python train.py --n_layer=14 --d_model=384 --n_experts=32 --experts_per_token=2 --d_expert=112 --d_shared_expert=192 --activation="swiglu" --moe_layers=[1, 2, 3, 4, 5, 6, 7, 8, 9, 10, 11, 12, 13] --n_empty_slots=4 --router_score="softmax" --normalize_top_k=true --routed_scale=1.41 --balance_loss=0.00329 --balance_bias=false --router_noise=0.3 --router_cosine_scale=14.0 --init_std_router=0.016 --lr_router=0.000268 --vocab_size=8192 --norm="rmsnorm" --norm_eps=1e-05 --tie_embeddings=false --optimizer="adamw" --lr=0.00123 --beta1=0.95 --beta2=0.95 --batch_tokens=32768 --seq_len=768 --train_tokens=335000000 --steps=10224 --dataset="wikipedia_en"
Below are experts of layer 8 (counted from 0) of a mixture-of-experts language model. Rows are named router (the router's row for the expert), gate (a neuron's input weights, with its number), up (a neuron's input weights, with its number) and show model dimensions 192-255. Each number is 500 + 25 x the weight over its row's rms, rounded and kept within 0 to 999. Numbers have three digits each.
After each expert's rows: a language model's description of what the expert responds to. This comes from a sample of Wikipedia text that the model never trained on.

# expert 28
router:495482488502515498509534560476509512484476487493500505493506436516510491478481499542469514467541486566501516460496509544477530537500494507452497501471487490494484537510546479503517497490508471
gate0:486542506536484483521474498451479499549496499511514515481506477494494460528526535501477478488502516531464451495513466499518507523532490519473410504492481485502548499507479558493507577501538563
up0:523511452539464533500521518431488543498489490533512486486472470498541487483488513552475460530518513521465466478532459476473515542507484526484458453501487479486523492505523469522518528524542469
gate1:528460535548521517421520483458544493519523528503495523467518486499484528492527493506457481478491483517511470505496478471516488446526485506499466489495536507488493488484504541465529548508444467
up1:507532472481484507547486481530519486497510541516460479528509518526486485520445528462531487536521509499487475498490543512486505512483540479474479495491551503481542490509534446510474453519488499
gate2:510478515517475497505477503523491496522474471474524484454523491481540505514462497527507472479515506485502493518573514501528466505496450539488496540528485503495485472456495506489513486485493469
up2:500513483459478551496483468470518490513512570498453470503473538485513505485533500476513470531460492478472520519426489495502511469528547517539556454487483506524534459529537487478483498520523499
gate3:501538462504478515499509497520475491455466498503465527496510515484501460511535494545486521491478548458530512479505477509470477489561494488523505504555471467499479519512509502514476453510513501
up3:496540463515500447560527454510475485474544515492491515483486508529509487459476470506469485453510463523500511509486492539482516537473470510512476506493493511521480479522524496517455547479478479
gate4:501469526478502471470500500490520486499524494502543560468482497466495561518492481532484496481525445528529542514544491533515484469508507536530495509479472529522494468483484549490481485492533472
up4:493482545524486518512507486528461523468505517566532526508479510466495525509478503469503526539442483503511528492542520518507507529502419500474536501487440493502516481509480493486460500474511497
gate5:496523478531470498539465470466496513489570524449482480541489496493484458523469467529495521486484519535507534498472500525482527519524493483488494495475502502466463519472515488469525520506532479
up5:527508531517527515466493507503531469491466493504524472479524483486508540498482502489504531505507470498459491542501534517471461514495522470484533541505463510486491511477542517478492503496515496
gate6:478441485527498528533516524500538505528534540523510527495474512493522481511526421503496491498504480486522513518535486474477503502477481543481500535506547465485503507496487479476519522479464494
up6:482425473488517481482503498492520495473524521512537534469497467502552500499497521512482530484529491521498511499485494487483489516454481502498495518439551490468464531500511485519460508450473478
What it handles: Surnames and their final pieces in sports rosters and biographies, such as Williams, Jones, -son, -ski, -ić, -owski.

# expert 21
router:478555497502486470519489478515465524513512502465461515515462497477486508531491497469529444490493464517496484489513476484516517487513527505534534493498473505460486547525509511506529507495496518
gate0:483491513467517499486528486504510490512499532495547493474514498534562551492461463508486535498469523479541533501499509535516497460529452536508476511532532526515517492481485482473461527468500510
up0:493487525491559506517460477546536507460474453483544523493473449486491509478507542479525520505489509460508483474472521452499462511509504476479492458498495523503525495488485517492511510546526482
gate1:485502516511461470509475492514464488471502476492531489502476486486499509495507529469466472501533493469510516544485449501500517516466520521514511551559515515524517478528487505515499550509522471
up1:466523505480503499514482476542479524457518439499517488508464491479505523494552539462487462556546484461489491544485471529529535505430529480452522514549497536523537454523507539483489523540502486
gate2:548523466505477531508488495505485507502451473492537509545518467500508527482503554479470515462497506528471467512514513521531526469491506475462509498528497526473540489528466485542495472484514515
up2:530497513491530492480486488500521494488489492482526526485501495461438497472497494486458497499475473523535500526484525440491431532526545492526462468484512480524475515462466498495486503524469493
gate3:499501509468506494487525449444520458521529496494493487465452515478490535500464451485532523448470464529543503492517499473525490440466553477470507509518476541474510503470510505496502494517484507
up3:501480487531463525478463547529480494480484511469524508509493513502472471493499490536485481540462535442484469482513481530502503541531482521513518507442499463508477510500533493518503464452485494
gate4:472483481501548491527484479497505459531477521460531514541480485463547540472478485502533477440500464457434536463498589439525447544519496478478494495531501505544538509505487511539505488444538496
up4:500500528526509528508495439506505515497498518484501476517501520506546516480469525554493518470483547487527513504502478512527486474449508507515515520457473520515492498494507458476446513501452483
gate5:516469432495509499469472511514501547538516538500534486541512514472497471528471513507465501454500482520485492476506544453544482502498503475468516530486519519501501472464437489523504496490489472
up5:489533522465446463520476513471502497483547453536475483463508527501505531491479474535529510509495502495475538488478506501467506485495480498490461435496473513488538481461542492472507480515502484
gate6:491506494441506482516490504503538553474481475517518517518511507479500523490462506485500516493496507467482447524510507474535477530503498476542487517537479502479555518486465543541508493504481517
up6:515467536455500494500481485468496517485500526517495487498502535466490481513500536481501523463523456479479525502494526472512465482532507459512472495495485505553585532528470476529507497467530524
What it handles: Digits inside multi-digit numbers like years, capacities, percentages, scores, plus spelled numbers such as six, eight, hundred.

# expert 3
router:476470527505481483518488494552510473567538558508539480517499540513471472534450513519527523534466505518473538485496484513518513526477465478491525462512506533489514500507498448522501490534543482
gate0:493523498502484517492537544500510503511507487502525492500469518441495485484488552520528533510490485482502447536479489558491497452532489504506491514507528481541537478512487493520532513528449470
up0:509535500518529566512524466521555535500494485515510460467507490468497494519476490466476474485510464547475519516565500466469445532482501444506497487491505512444537523483497509477509477486491521
gate1:535517522486526538494527490512542489504488467522460508488484499487483540494512472489507493486465503502548476502534523472522486497558544496522549540472494472476521510481460529482459475540488516
up1:482496491505475509508534475514492529481515512514481482494470496505498511525490501536495509496530467517515471532517501498503507510495501489472496524502546473557506516474490528490543546497459506
gate2:521498482475521524491520533528484492501467528472497497498516492481512486497500448481493475509486506513559513524515470507513512463513499554502475473503491506494474448496520444534477496483489522
up2:513521516499512518504541495543472474475499552462470468500539495518486473499463496504502456511485480505504510497517489511521489500488513516544486486554489493473520470483551511506493524498501521
gate3:506530509520469481545518501512529516519480486478517504463540486577497533505511545506467513513491554488542505477516473559539486497529523526499526513571462564490527496486478536553534476488532493
up3:498492485509493487546479476483527487546490501454514506537515512512499530495509475481497522491460503530485543477561497523520502498536499521465481510503464537516522519436446538490519473513499490
gate4:541486497491497557506499531490457491516538495506508501460489512545505449508527511526539542488493508533509506510498522515492523508545489525515480536479530503499516541492539504480517502458495531
up4:480510503502523484490485498499562478494465442492482464507522492484504567474499520471568484484523499501502448486510487563508454459484537524516491526508482485541529484522502496500510488460494454
gate5:465556460483487503533501499518491526454475495474491499523507488512485447488513500470506490501514474491534513477479472502513498538481531525496471513521469503490553512534469508559509501555520508
up5:536484517494531505444476469494490512512509461503516506518522533478493519537485492465514511523487492516450444527505456501464516480528485534483513497434491495502466521526503461471505505519466476
gate6:481522486487506505471467502483531475497494540509525529491490487505459529485512469514520490499476470476492509518493492491484504471483508505494442508493497508516516539498463493473515523470497521
up6:516530511523484492498426475490466470544489526503524512511490482471474469482483479479457468524442479516492489553509490475492479482483504522453519494517538503493475471501517503546482471497514480
What it handles: Blank space tokens and first digits in stat tables, especially empty cells beside Total rows, plus headers like Apps, Pts, Goals.

# expert 17
router:505528502534521514546456472454519467549469495484493525473495519486502445405526504509505494539497497473502487499500515511477487517566466482536458506497547487506424494557511478512500447508547525
gate0:503466491519489487466506471470507515525482473497530504498457512502481514536537476495531501487549525467501511510483508433535467514455506467537480464511483465493531502520499493489528480522449492
up0:534520534461501491517496485538502501470496506486486480516480474524474494509522570465494453487489477510472475487451476550516540452482511508535526512552502513507498499496474522472506493491512473
gate1:479520507489504495510516516524478527485474519509509496464487502526489492521522495540406506466536479468494542526487524508527488551494503453516522482486466504529551506469501496494470510550507501
up1:507511517514514508535471442482502490490445502477538515456491498506522496455527484475454499526499492470509484494482545457502488556544484478540479484518568499528483466519473490493465488505527503
gate2:482530497515488508481552463493498523484542515507522490475510490506525466511476510459486470500530506512516531517560490534557539447499488543533495490513512542463518519505516489408475508489476491
up2:534505496532515511462506515492502478488448497511515529457482509503543503494425486479474530517521518482532494483518513456517491516472539458484531511556442509470492511484533466467493519532480513
gate3:507507497478524511486497444494475483507521474470493530487532495467476509473535485523442511467479469515504528500515534519504464474501516497524544504510497559528447456476513482497514502504541500
up3:553533537525477497533466502523479454492524483482523486572534525501493508489516504458484479482497524483484507428504473514489531479483478520481505491556483525514494497485479460515513486475533510
gate4:530489492497521514500476484515526536472481449450529488492521512518526485480556501494510524496460504497509521545501484489507472541505535489496517467489502513512501451516472543463558466522516506
up4:523499470551516476494487503503514517464516464500503493486522484571512477478521482490503513482509471482521525518520474471468473516493514480519482462513504487517496451511447520521529498546499507
gate5:511515498502505534525515504530491496504497511486524475513449470473543489495490454494497472485511470494437455485555543487499536521521505489498492495484486487494465437544520503502516512517482494
up5:505485543442497488503456493523483503521525541507475487526517523507523527509508522481510540477485515487518495470508439485472485483505514530463513499485525491527490541495463516531474519449498525
gate6:513478531520506533495487479478520515500519447560460476450476517494484508525491467467502466507475490495530536482553510498494472498532489498513454461484480543495490502505479468481530483500476518
up6:490501515541539517505549517444510479520523465582473473466499508489471443497541509555517490503465523484515508500494475528502471488513487484463483475438521552524487495518493479495494434514535506
What it handles: The word the after a preposition or verb in running prose, as in in the, for the, into the, plus a few coordinate symbols.

# expert 8
router:513491459488477544520518508494503477491501516541518504483529466489495476490525540516513455525509446463460482497474519496507452546503477457479515494516532512496502480555528507474518482508507477
gate0:549492477451536505504474478520465516507511485437472487508518545527480495459506452528450487499570534517491523466539489512517526467560451509511498519501480508502478518485511492458505496485528500
up0:520517463514506504502473514505516477508488481450492509477552548530507492476519449483546502529511521514480518464522498516504484512546496451537520494500466519483447506500531480490468521514538515
gate1:486460487474536463504497535511477521505463432453527531470528506553506509470507506506528537504493477496501525527488498517502507485546447504529507465506565449479491476453562519498496508497540474
up1:513483522507522475502482537509528512515485463485568487494482473527474542499492494497515533444490465512496509513528477468492491483525499484485475499482523508470523549460455524465475507487512473
gate2:519483510500499529474495502554504523512480445533501481515518498455520489498505503527481527511460506483473457537488514498560506478487473540523453459545482532526530510491532471522505478498494548
up2:506494499458518508505503483535506468511464491493481512470524466477480499514511458485512499521509506514479539450473544471516515545490530467538508485513489505491500499502496535448526488457499535
gate3:531521492533491512501480496494527520498529474502498474487493532529495502504483517469500505473487521528534507517493515427512456520511446525511494483484531558502476518486509508486471472492566480
up3:504487503480461430457490538477502527512518466460471520496488486456471520524491489503510514514455523467495519492503519521521540493498498500478467492470508468542502497491550502474490514501494543
gate4:480542496533487478498461467495478504474490516497574497490511476513529516505476535500497472520533553501487583520483517488470483540483501478508514513495525516491534475537521498510521481517517499
up4:522496508482500460512511473534464516450463480477514516485521504462486498481457478515429492515454459482532466515527478511510521473501465496523498494496502510489506557491506503523466495508538492
gate5:517499506488501487491523495553501545494514454534501489519525463483488502483498541513463500489472488531534487559499549497497512541509477517482452487508480517512515523526424489521531517463521466
up5:468468468457489545512491455452494480507467545493480469525512514538496503516486465520532525543513521523489530430505503497528516518505533507525519534483505480476538472469534507461511505523484506
gate6:513512521493489508540489502485546466496475535532497487459516495490533480537511500510499545509463553529501534483506516489489473517475483556490490486544509530492497482491513499489534495500470479
up6:495506537535496491475508504481451492502499533499478499510485504482494483504532492528484459495495493466492447448478472512521510524525500537513489540533553465530520474492522532503490489547512487
What it handles: Single digits and decimal points inside numbers, mostly within years like 1987 or 1958 in citations, plus coordinates and vote counts.

# expert 11
router:456509471497503491526499517521534479533482477509476529473524500472454482503511501517520550484489495477460473509502481521514500526474467470480516521488464496532459561477491459552540529526518515
gate0:536496501493493443489510486508442521482544513470510527503505506520533497484500513498497476542507466477534507513500510492516524521475517518523512485506523539520510506505428452462473494511488462
up0:509497508501495545507503502488555524490504473508532495504531446483507479467517504521474520490469501492510491516473551522494527488489483524492505513489484468532517505502465433503521499499495495
gate1:481492462499485510533528484515535490480502467531483498459501482508540524501462472485512495469515493506468495565483518468478483469493433462504550513463547538465493502491496480507535477503528504
up1:489471507490496516523558528515489464539536496518515497507501524465461514537514496510524518484494511525532531481498505513516461524501498480518482469516473494470506476520526518484506450538471503
gate2:491563529494517489516540480520491469461510481524490427504488491508490502461513520467465448508529541505503487503493492484542502541484466484511472502503521503492500510541522496495496506489509522
up2:463493440500482500475483468495549519538492498508526530539504524517542506516487446519538508494505527496497506508484525448481532497494456465513513536466506502502548513469462505501470459493497506
gate3:539531537499508516509533443489545482487494511464447488493524544445492517477519458529495478468534530520468526512539492479538482475515534538457473442504520516535496521486507499467513501498492533
up3:515507484483537492483490520526521512483514496455529505499530498465526526478492487486486480491487492522507504480496490543517494485489519531494501544489545473539466489457514482501480481467491492
gate4:539537539473503525501549547474483520486468493480482471478496468507511474471534508489496524497491497527518508524528473509506497519489500537490504525476489477528504506500500506480517543526514480
up4:478498484516524480485503486486481484525521490490516516511509496491493451530531533502511516500525512487495491477535468465503502507538484530490486494530542500505504505525501535515486522481510487
gate5:514507469491512467504509469528515488474445505512495497505459487502532524501514498466528489479512504494506523530555504511522521468473518483506512517526502498475549536517490470527498509481481503
up5:485500502559487521501520461495513551456511519523476525515491462488535499519481447510524487474516514520458521489542482494475510526483447519475479495503485509524524512502502561531489478475482470
gate6:537543509472505515462520522478510472518504532519494493516504532461506473457507490474540531478517527461489520476518483550530483526512498537553523492447526496493468430507479493522508502525527506
up6:482484503535538475506517574502475537496500484491432490449518486467477532514544479450497503501467484461516528492560491523512541500514488499486474506511474467476500507484505514493520531498506548
What it handles: Periods after genus initials in species names (A. sorianoi, D. falklandica), country codes in sports tables (USA, ITA), and capitalized word pieces.

# expert 31
router:547528460511495509524488493510458462500516501509469498503463529464502481479522467508484496462521488473511485513512492480519518498486515491487484527520504461506581455487498519510480526496496504
gate0:465477462502517509528535514508487569515545516496473531521481452442478522463526494522477488513498516490489508475536522504474543514518513489504534544507476513544517465518512406494466477488510449
up0:522536528510489496506497477512500507486487493519460526463513542507506511510493522477500526489515488472489505509497456493472493484452494490493497505567538488500501548466493568507502534520500518
gate1:518518493465502500476523449507504533514517481518461538501508503533538526496499468472511488512458459455515513490466485450476478497504513512445531486504478505502512528501480503495502467484484515
up1:517551503539505495528519493514499503516497485519512488468494496508523495508496495474474481539470501475523496504531530495506525518499480518495514515497505525513520503552542483509524490510487478
gate2:524487480485536506515483510563501530485492474488592489474472490462523491538480507478514516515483499551520483504520538488507494544486546518485497519482524515492513509499508526561477420492524463
up2:500509461539462546491525493519501500520495537498494526499517516514508508507518506539473484501500516476520530481520491502504536456478448479497509493532471494497467498498492484442505568504526508
gate3:484502502485492506489495446552551482461474475455540458464471508539498506499460518488506476515511493459480487553495478506492490505491532497492501455527506492534527518523502527538552503557449504
up3:493486519512501512494500492567514497474464541467528478474487507529524495537525474454512487507518492475494481515510479521535499524488495533486500520507526508503525521516505500531544526515491517
gate4:518499520480493524514495490532455531510484546498504499529526511474510502521537479480494478482473514498527492493515472487515525493491507455485503500517521483488493522531511499500519497525492513
up4:444490517479461495485543475496535529543524482466491455518421511519467480485519519501541480478466543474503527468510460500469495496456519514502521504506456514530482543486436461480526494526512514
gate5:480513489553452521545502496500461525447502502486510508501509516529520506529505509499491512517501476518523483498467515458536512499562493502504475452509516551512490512482516473471514527464501520
up5:501529528550516518536509545517451505464479483466477494481484509500559542536501482500493495520517490527553481498534538462512494508568473519480508490479515521479461490493522487510538502505505499
gate6:557539506489545532502516514540525491481539514526510445482501527504515507492527499486556544449503482528511480551487488459529508531481465487496498514518501486486510487507485532524500483491479489
up6:460513537526507504517518547491434493544485499444439535460482495505517460475500465505514508517507524539526505484461481521464506520520483481489449505488453470466495537550549518512531555533460526
What it handles: Prepositions and linking words following a verb or noun in running prose, such as of, with, on, by, during, owing to.

# expert 24
router:522514522513506490539480526468479516467534487542511492520476506508534545495546491515500465442536465487507473518476489479520500512503491527541445491547511442514517501451507514531511496479459481
gate0:492489485498536487511523511525546556521471513509521486522477483472516515446525535478484512521472529515470552542465526511529490469445496492510511445484504479473509496498488473479460511512533532
up0:487560499515457531500474539500453524484507469492522541497530528525515471492498500522489472513504500482471431500509477541498531535522494507478545532492463532508457438508529504469512497471477497
gate1:467505527483501499501517517491515501509472465502514481435466527490473420489492481509469475495481521486473454501518517518551482471509500494481485502481466512502525509561510469467482540505460505
up1:520449513518475464469503486528426526518496518469481485538516512531516506501500503463520510531495501483502512502480466487505487473474516485499527489533521525540527437516543502494496510532512552
gate2:445475507529536501519495460507497484489510505540509454556480548474453472473501494512495537519463492455519501539494479436508446507443514506546484492541485505482475477470509462493486489529534518
up2:515461493471491473530511507495537476529502483494504503540521506501491507473513499530506515447446498467457492475525519510516476476497505515516544479511481494513538506507494485498521479475470523
gate3:523490528489524529485497469505463504494523548485476497505579493472471472488527470520472518467472500541514519519476548464533464515492483505546501519497478481466487504508525514483500522472472491
up3:515523476512502445521534509475569481517468495504541463491442503521516537508514523488501492525506538543500569466516506514492511473505486488484480510491478532508533474500453521494516530518503540
gate4:546508471527512482491480492505494592533519418482485515498530467518498514510517490482482539520467545514546506526487487493483466492519516537516520529550526515526474508513467508501480505509519491
up4:494456485482495461465523504485466497524482512508525519485525486509533543524485532463487490567527482499530506510487477528503493514520537500495486551534515485520517519533482459499472524513495467
gate5:518563469482466511495492502539463483514536496495468480536464554458514480514486496483526451507516515501462503488502510506506505514469473515469469509494509481463521452509484472553517477484543513
up5:502491509493489547474524498470506427497513509480502442520504490512478451456500518530478471490487527493444452490486500486494505498468479523545521522525471504457488476471524484519470499515476518
gate6:487424497496477492495468518516543486483472460483505504502476505520526509514528493528476485497467483496473496488531520483536488480471526490542472518500455514546499482496508524477512479496491515
up6:530494515514509467524500511471519430504465490491504541480478501498528512453573507486467452503494490520489507497483496503524533487489508512507491515502467519496501476504519529513559493498497488
What it handles: Pipe separators in tables after a name, country code or number, plus colons, semicolons and equals signs before values.

# expert 23
router:476477528504483473471533503501484537526501504499511489528516486469555523462545511500496443568480489485521507527500529511514479503515481508543542493502483499469471519521467490482509501519502473
gate0:479542475463456503465552487460486531498528499474543490518525464525502504471547491516511514535527513502501495474502501490487544506528484516500491510537482517499511531519481534476523534514523496
up0:506506524472439522489499553503493496511487526441533522496502504511529473499530468525494482495503496509500441527480501536513482488524540519520507520525536480496500486478506546468512539497502499
gate1:498482499493536484486513501484517516474461531487501527514488518501513508528472497496457510507487522490510537469489505501521480503512496495553503508503549512512484505534526471434495497487494513
up1:494479502518485472501514484523473519475492527473499502498501460503450501512471467514507528481549513483476499473503477495507533529499505529455480527498494444532478501469518512573449510458561482
gate2:498518482517521546495492478480522519471484500466501528489468473487489464488501489493525559505532512486512521531503463516479537549478474496449518496517496544492480449482493441505442504490500462
up2:498540477540498562492510500493497521512513498510506484498509523503512492513496485534502520495450499471468515552454520497488486492482462489508518515499500511471487499491506444554473501477466476
gate3:465473460476487502510512549460502481533474483496480484531484443488478478492494515479477479522492528524517513488479528467493545516484491515499530556540533481496488476551518498494514517484444527
up3:471506499472497533484518481499501505495500494479466527483489554547451440493545476485504462514508460492475478530485514475523492515505500520514533531524513514471492473487550526504505523507475548
gate4:524482486496468488508481477498486508504472487511492487503496514501496476494523499489533499520510450489464476493541496488541486456503479524495455496513561494458511481491508550500520467528470512
up4:497528537498539520511478486509504460539500470512449501477485516524491500551526494526503500470496510479492513530474448515492495524447550471461537495464517529467498505498490489520494495448536544
gate5:501503541506488496517502465496500521525491525502519574486524538447513504527513490541521527489482494552503532479538489529487484484470543486480495506477527483506518533494511502464459502460487480
up5:520470504549480517534472486475510500504505454488522525488510526467520492511532516532534491465485553492490469565510518519483475514494432469433455503456472471548530476531474487469498506533510455
gate6:505449451525491531496491477466482496509542525473494511534462496507522493478498483486522517469492512520470518502499483504472533500502493530462493479524488482512509490492533506492455540522503485
up6:438514553464510502495494494526516515502453471503488521499478499515480483550512497489455496501483475473471542479509480461552472475486477508469461468530494510534499506461500510490508464434517534
What it handles: Word-final suffix pieces completing adjectives or participles, such as -ic, -ical, -ing, -ed, -ous, as in Symbolic, confusing, Fair-Haired.

# expert 22
router:467496528463476538500495523516474505516506479518489500516515538500465520499511505504525504483476497497512489495469497520535482501454495469472530478508486428524514532474506494509491541486487545
gate0:527460513506510511525531516540516485456520506497495458498471526496480480478474492508525533512470511465465489528477491513476495521473522509500472468524513499450545492507533464511525484454499464
up0:508514489506531515490498482462509497491468543439526502468506517492521495522484510537475511493494474505511478516496485468474511488533485531476493491507516500524495515478470516550522502482504506
gate1:546505523476504524502524493531472490478497514508515478521483474494472489505509482540429487512481532493518503529506519495565516484494538508504494478516514490523530429464527465488474543511525462
up1:508539502552487532492468508454584484552498481499477467508534459517516483535486511498529513476477479486502498459491504442475455502523512479475533527535482532463525562533474481553506513523525509
gate2:533498516504486517477463490508510510467500478535492484545524496510484538483537533533471501500501548526496512501508538506519507491534480498506489497533539510503568522483480497475498487476513485
up2:492500441527504500541565511523492494524532500441484541459468517523523475462473458471520482465484454491511471507537482500530516530479521500527526514463487528487457493515541489494542542523472530
gate3:491486519509459481468489548511505481530483440472505488512452510446493503499493492478496517514490514511466495476520501511496468528489499523497458537492486497510511484514484427487501488479528501
up3:475490496460514539544520521494484489530465500551530459455482511513490508459484535521493569511541493492533481531485566495468512522497421508496485488533498508497493512492518506503496465505482491
gate4:529530508478539503448481498546503472498465500492578474521487507522508509483507466506475572552524541517489499513471487472487504488518468543491434540508514482516538487534479505476493484454512459
up4:517437464460488483532469487485495534514477497490458513489534495524483480523496514489537494474494507506526508502505550512528528487502550514508524482513469518496498509493506522527527498508522475
gate5:494499513499478500492510510475525452460556497500483462497518517530498500519473494464548496531520529489532538504515521508510493527508499424475516518530526486486554509493537488506512522495502486
up5:535536523533501502498501509509531492471524503497506515467516532478512533460534512499458447484492530505494485490496481497542491519486500497554489545521528503482515520510439479451475564501513459
gate6:482482472489489495495477482514441500510456540476485488517555500497503488472511484535509519526500456496519523490473476504541505489499498530495480497547514513495486475484530486465506476521551484
up6:492489499495463523465507504517486498482502559462501477498506481505503502468491469540475471509487486496528528480454473484519451473463498496503492472568511556531555476483541475483482512532535487
What it handles: Digits and units inside or right after an opening parenthesis, such as metric heights (2.13 m), win–loss records (10–8) and birth years.

# expert 9
router:498503500487467508513568487507519512528512509504518481533458487494524494445456513468512540525492510450516505515497514497484508491510540484513481490477528519533518507517505525516503486492469472
gate0:533476511517483505484512524482499479491500482524515492492475451505524505488457506532464486475494505521514504496510466528456511517503469555458446491477539500526534492566518522512527531500499468
up0:480478441493490491519528482507527486517500520502512501526466519491527502464479487517502507481460486503499485471477470524452537555491511523462531513452501520519536490529499530518473498498486521
gate1:495539518482479518523512514543520466476502533532505492465516492497526496536475474512458479517564467476533471507488521497520470487505486503547487511530512493522544533534512503459464528520489507
up1:464510477553510504487497497528475536504523514532495491492514474518496508504484524493480454476474533524496513490538501522500488474480536543449545495530496508494443509486464469527496516519510533
gate2:490517464476492530500458433496474507512472481455466491507480558476522475479518494456525508503547525505504520542486490471488500448500478499477527492522478462532542457539522468519501518491503493
up2:464494484495483534492493496515497573526510512519492496535456514494520514468428491492506538512469463466511503518494528480473492496488531475546530490521510477517500481492474486504509477544500500
gate3:510511489487493502500521549503524477509513510478511490471481500489476460496462479505507513482496492455493541522489474491489484538569524497533434490487575494546523483511511506439502510488502486
up3:545510519488499446491503546548486482517462520479511521495503427495491521485529523500464454467473463517509491505491517505531485506560480484503494493448523483498521504531493534464512524504536485
gate4:500541493516507471470522475504495526520510469489517505504451501519452466478486529501499504517521496484563519549477448488483490488538526544515507460507531551542542460514525550483504537507497507
up4:508505516497516447512507474450539503477502528492464494474519458511491497506506523536518443473495486503488512506515489499456500522460471527504496491480475514511475497546529518481528539519521531
gate5:487465458517498544522528445508519523523538514523521544538484507477457525504430509482491507528462503471536522467488496438528493501508518470517506503505473513522532473502499500516475481530509492
up5:496544515432528532492476480508466500475443493444509480483473490539482507519541530499514462524495498525495492521508491517495497502516485497501542503493508471469500493522565475471496514477479502
gate6:534508520518547478483513487517501473471488501470500509502515452487492520495471516454540497479505467544486544478534539515575505501569453502486436481481475481503514519513519484487495535476525482
up6:512516495485514533461470535470482516512501521529499504470501505513484508523538491549498482445493468517514465510506476457478483495464485473516563511490490475516461487472499502487505504529463512
What it handles: Words and punctuation that join items in lists or clauses: and, or, but, commas, slashes, ampersands, as in House and Senate.

# expert 5
router:478462496518473520467507485496539529471489509475495494482533464513473490514462499535491504421463510543458498505509478520542449479502458517536522537475473497480516527484507473499490507483469507
gate0:486529525482484493484529508493511530482477502528508502475502515571478493522500515549507506471510522458524509474464509541477510495453471525540514457481505548469479536512503472484504489467471503
up0:474472487535471477502498492513496500492545504449502556506490493512513509511514486476517460547486444541472536513565495487508488487540524526493454538515507466552529497504536524507497510550523491
gate1:466503495490476461508479488515514540506498485480534455491495474501486514535444537508498446484507473496552523502483559478456461523480476481506482504468491493503508530521518493485538520495449496
up1:513509507528486496505501489530541517542463483486529493470499453516515522497539520534513520486477542515544543447493551501505516505463463477516538519495469504450446503481468520512479508535528530
gate2:455478517513459502511532523484534498507482544515554505524515520485489501508495475488469535471502515545487503479498532544503479572515487449476469518499490489486499469503574517521488480462501462
up2:491481436500540471519506520501491497498505488502506504484490492477478480473521506527512475542481550512478457515478536491519508482487527486513521489472543526482535485511497512498550487518530461
gate3:475516489492489480511541542477485474496487466533465514510471496492550511525466520517486496540490521485509509492531512535488494505517556513502559471511490496487465478520504459491497524470531537
up3:491511447518480488430513504506462548445523469477496480502497544517510503501468473526532512516486464500519545534447506471504511508495527525478454478488507508542497506515503489482511476468494482
gate4:503500514498510498501488471503453557522475463439484545458502457554526527486486503499449524506526464499481473476546509527539493466576491541485523473539542472523507478493512490496539500524490495
up4:527484488457503453501493465489485520510513515493505510514521506522518534498540478507492494513488482562490472471442506473502482531545513440507516490532518458531517461474428508536524459526536496
gate5:511497467446479480483501486545485486464531441496501506466500509440493456497551522502536499486491497520533483511462479467507470478510493476497510505540495500493491560494489539501532516497490482
up5:517475499585529501482525479560468472492488501476546504469515468470505475494453455535472506467487490498474484471496472502518503500534516528527472530499491493517508519490501510495500528469486476
gate6:479496483503553500461467507475518504471498466503540438508544530488485539521447542475478514530497513546497489546510520518505520528489536517506475502449527528547477512489500454510499437501468510
up6:516495475488498495490464461500452475515492501503474467539478549508490504496482534506508492514504531483461530501503480490497481445478494579492500522475510539505496467496519515547532519504483513
What it handles: Verbs and their complements in narrative prose, such as was, would, became, may, and as or be after considered or regarded.